config.yaml
n_layer: 9
n_experts: 48
activation: "swiglu"
moe_layers: [0, 1, 2, 3, 4, 5, 6, 7, 8]
balance_bias: false
head_dim: 128
vocab_size: 32768
norm_eps: 1e-05
rope_fraction: 0.25
parallel_block: false
init_std_down: 0.00205
lr_mult_o: 0.872
beta2: 0.99
lr_head: 0.00447
Below are experts of layer 5 (counted from 0) of a mixture-of-experts language model. Rows are named router (the router's row for the expert) and show model dimensions 384-511. Each number is 200 + 40 x the weight over its row's rms, rounded and kept within 0 to 999.
After each expert's rows: "comes before" lists some tokens at least twice as common just after its tokens as in all text. This comes from a sample of Wikipedia text that the model never trained on. Tokens count by the router's weight.

# expert 45
router,229,270,185,251,148,269,148,203,228,250,214,198,232,186,161,194,236,197,176,159,188,198,230,216,211,158,184,195,199,205,216,180,127,266,153,239,226,220,156,188,166,214,148,167,191,184,110,225,224,205,246,148,209,126,168,225,159,175,192,194,244,155,205,232,187,232,156,217,207,230,210,253,207,264,227,227,246,196,269,216,201,201,217,218,222,274,214,167,266,205,215,186,202,201,145,281,217,308,205,197,223,202,178,197,173,170,238,219,232,194,123,158,184,229,270,219,152,201,235,196,228,176,249,213,254,253,251,252
comes before: "1", "2", "3", "4", "6", "5"

# expert 32
router,224,221,177,164,181,200,169,214,161,197,115,243,151,186,191,278,239,253,163,222,220,180,222,212,206,193,254,213,140,180,270,187,178,238,178,187,253,119,234,155,184,254,178,193,119,233,149,196,213,180,155,156,189,155,210,175,196,133,212,214,181,191,304,194,240,258,145,248,265,193,202,247,223,236,196,152,229,198,261,230,193,191,213,276,239,239,226,181,213,205,156,240,206,142,198,235,199,237,203,203,244,129,188,208,193,260,211,204,184,282,171,163,168,182,269,236,175,189,204,136,287,170,188,230,241,216,149,205
comes before: " the", " a", " his", " their", " an", " her"

# expert 4
router,243,174,138,214,175,207,125,233,171,264,169,172,227,208,243,232,229,223,218,208,229,143,270,147,116,200,170,270,160,248,149,222,218,148,201,175,265,193,178,178,164,211,181,234,93,234,212,163,168,127,213,140,253,191,192,306,179,163,219,249,141,231,187,243,197,237,183,219,271,199,142,212,188,252,211,292,257,253,218,127,258,192,228,196,194,246,190,233,251,175,187,167,189,228,204,278,178,232,167,224,221,183,190,216,166,238,168,219,232,227,220,136,180,197,209,215,186,228,217,232,241,203,204,247,267,188,248,174
comes before: "-", "|", "==", "The", "===", "In"

# expert 14
router,198,172,185,203,217,178,257,222,126,234,192,201,254,181,169,242,261,188,151,210,159,219,211,177,144,120,218,209,184,164,191,234,179,174,124,228,208,141,237,234,168,210,150,187,222,213,148,98,217,207,278,177,254,211,218,272,242,181,227,239,139,215,219,179,207,232,209,167,243,264,170,265,228,225,200,241,247,216,207,211,270,264,235,116,220,155,196,187,176,159,186,272,185,192,190,207,238,228,171,210,157,155,157,156,93,234,223,126,215,258,163,206,143,266,166,242,121,168,203,191,212,145,172,196,258,267,216,166
comes before: " ", " a", " be", " also", " not", " been"

# expert 36
router,255,228,184,168,143,213,221,265,207,233,158,244,158,159,181,236,150,187,140,168,246,201,212,181,238,225,138,297,211,196,188,213,117,244,196,184,201,193,252,161,144,250,218,193,190,253,122,101,202,133,156,235,201,164,184,248,244,143,254,239,158,240,248,256,208,292,119,196,165,226,117,304,237,238,216,184,200,190,225,236,243,191,232,192,262,220,208,143,224,105,161,195,198,193,162,224,297,245,123,236,225,197,242,170,162,263,173,184,221,202,207,151,177,146,192,160,187,197,96,206,231,155,168,197,282,254,254,214
comes before: " ", "==", " He", " a", "===", " his"

# expert 34
router,189,207,199,187,175,192,189,189,143,186,162,222,182,182,164,274,229,191,104,228,242,256,200,173,220,224,212,282,181,158,285,155,181,188,164,239,209,87,211,241,263,231,121,189,149,236,112,112,208,176,165,161,247,215,175,197,206,198,285,198,150,145,247,231,177,213,198,206,335,179,236,229,215,229,185,198,261,173,227,193,168,193,225,196,281,246,241,178,199,194,139,242,183,176,160,251,222,225,164,189,231,175,132,159,175,227,219,179,195,270,194,155,154,184,218,271,180,230,218,213,233,182,223,232,339,258,177,219
comes before: " the", " a", " his", " \"", " that", " an"

# expert 29
router,194,165,214,280,189,203,197,185,191,246,158,156,180,257,159,228,198,183,155,151,214,248,200,181,235,120,195,212,180,173,206,230,119,128,170,246,167,141,198,207,187,166,135,229,171,167,154,127,232,171,202,138,238,226,136,252,216,164,254,238,268,127,246,247,171,321,210,141,254,227,195,228,204,234,146,229,243,133,227,267,178,189,147,198,266,113,141,131,206,161,191,238,157,140,150,244,171,230,122,252,154,134,224,124,195,210,159,175,218,149,216,196,95,228,235,227,171,226,215,231,247,212,212,246,227,242,220,225
comes before: " to", " in", " the", " a", " by", " on"

# expert 10
router,197,291,148,156,161,223,188,158,267,222,183,175,236,98,170,212,174,256,182,145,208,173,223,142,162,175,228,278,153,200,258,239,177,227,167,204,198,212,213,145,201,244,150,234,205,228,110,171,212,174,229,178,212,204,212,277,208,202,233,227,193,221,222,240,293,247,176,148,208,202,159,201,215,213,193,233,254,144,225,196,224,297,239,180,270,169,152,206,301,214,171,204,146,191,216,277,234,210,131,269,206,153,233,199,161,172,206,191,237,294,200,158,205,177,233,184,233,164,170,211,205,211,233,219,297,235,211,226
comes before: ",", " of", ".", " in", " and", "\n"

# expert 41
router,229,151,230,241,183,189,210,214,112,210,178,242,213,113,188,177,242,187,144,172,271,197,238,128,232,146,155,207,204,198,246,192,184,210,117,193,257,137,260,232,147,271,188,227,230,219,142,176,153,166,202,226,265,118,204,225,177,164,252,211,201,171,254,211,216,233,196,138,212,254,195,234,224,217,257,233,241,203,206,213,172,192,231,264,215,247,205,214,233,230,147,214,174,188,171,245,235,244,203,220,214,177,183,279,152,279,195,192,201,216,217,148,182,224,235,233,183,186,218,208,255,134,231,208,256,259,182,191
comes before: " the", " a", ":", " his", " an", " well"

# expert 2
router,180,233,126,196,222,160,132,215,230,222,133,176,236,114,204,256,218,250,122,137,187,170,233,193,188,130,233,205,135,249,180,214,188,142,159,234,205,116,184,156,168,187,108,197,179,202,157,106,254,130,181,199,217,145,179,242,197,116,238,193,192,211,239,160,223,247,240,134,234,197,180,225,179,182,214,238,246,244,192,175,210,185,208,275,268,300,218,154,213,149,221,164,210,152,157,258,171,211,187,235,189,145,152,135,180,214,271,211,185,235,254,174,212,202,232,205,136,176,197,244,227,172,200,257,246,251,195,255
comes before: " the", " to", " a", " by", " in", "|"

# expert 17
router,206,176,174,221,213,252,169,192,214,307,161,197,223,133,198,173,163,219,166,147,210,158,224,171,199,215,191,235,173,215,247,203,127,201,183,230,228,226,249,195,218,216,141,278,185,217,186,114,197,173,202,224,153,200,114,204,155,198,223,200,170,145,229,230,275,202,200,140,182,178,149,181,203,295,185,183,244,181,246,189,235,219,260,202,230,218,186,196,188,209,226,207,162,156,201,224,190,227,166,259,202,189,235,242,153,210,167,244,275,217,167,131,179,165,233,186,131,179,130,241,271,144,183,239,225,223,202,200
comes before: " |", "0", ".", "–", "7", "8"

# expert 35
router,176,197,163,264,163,281,193,229,195,216,106,193,164,232,133,220,168,188,146,232,215,272,198,208,257,191,199,278,157,198,274,194,169,164,208,256,208,127,208,173,198,240,106,212,113,214,116,167,159,178,160,150,264,214,159,219,199,172,241,226,185,175,247,268,180,269,217,179,319,227,241,241,199,239,125,136,232,190,218,251,205,182,206,206,290,218,156,144,230,143,148,220,200,107,190,229,204,188,132,211,222,234,256,156,154,189,186,203,252,232,203,159,174,226,230,230,227,212,212,220,252,240,236,247,320,218,160,222
comes before: " the", " a", " his", " to", " their", " her"

# expert 3
router,272,194,141,220,232,188,206,186,265,252,110,205,239,216,138,208,190,173,159,154,219,183,258,166,167,189,214,182,128,164,253,219,197,255,192,250,249,153,137,183,213,234,184,183,198,193,160,177,249,150,208,213,265,140,193,202,175,149,205,236,291,218,205,187,182,245,216,125,201,217,238,176,168,342,169,233,263,156,199,207,261,256,215,171,232,179,262,202,213,129,211,211,226,131,237,242,151,241,183,233,169,178,168,195,152,156,187,182,287,188,253,143,184,239,267,218,194,174,228,205,268,131,308,322,211,184,249,265
comes before: "9", "0", "1", "2", "8", "5"

# expert 0
router,181,232,190,181,188,186,184,223,164,182,220,218,174,190,136,258,234,187,199,240,153,161,235,264,230,161,189,259,172,169,168,252,172,236,84,279,218,140,229,195,158,248,129,164,199,186,173,134,207,155,180,157,232,211,263,225,222,207,221,236,173,168,160,208,196,278,194,243,244,211,198,287,247,245,140,187,212,230,217,159,222,255,256,224,248,187,166,174,230,115,100,230,212,213,179,180,203,194,161,192,156,173,183,212,39,267,198,183,215,230,187,182,108,186,150,269,212,188,205,211,251,217,182,185,253,213,202,142
comes before: " ", " the", "==", " The", "The", " \""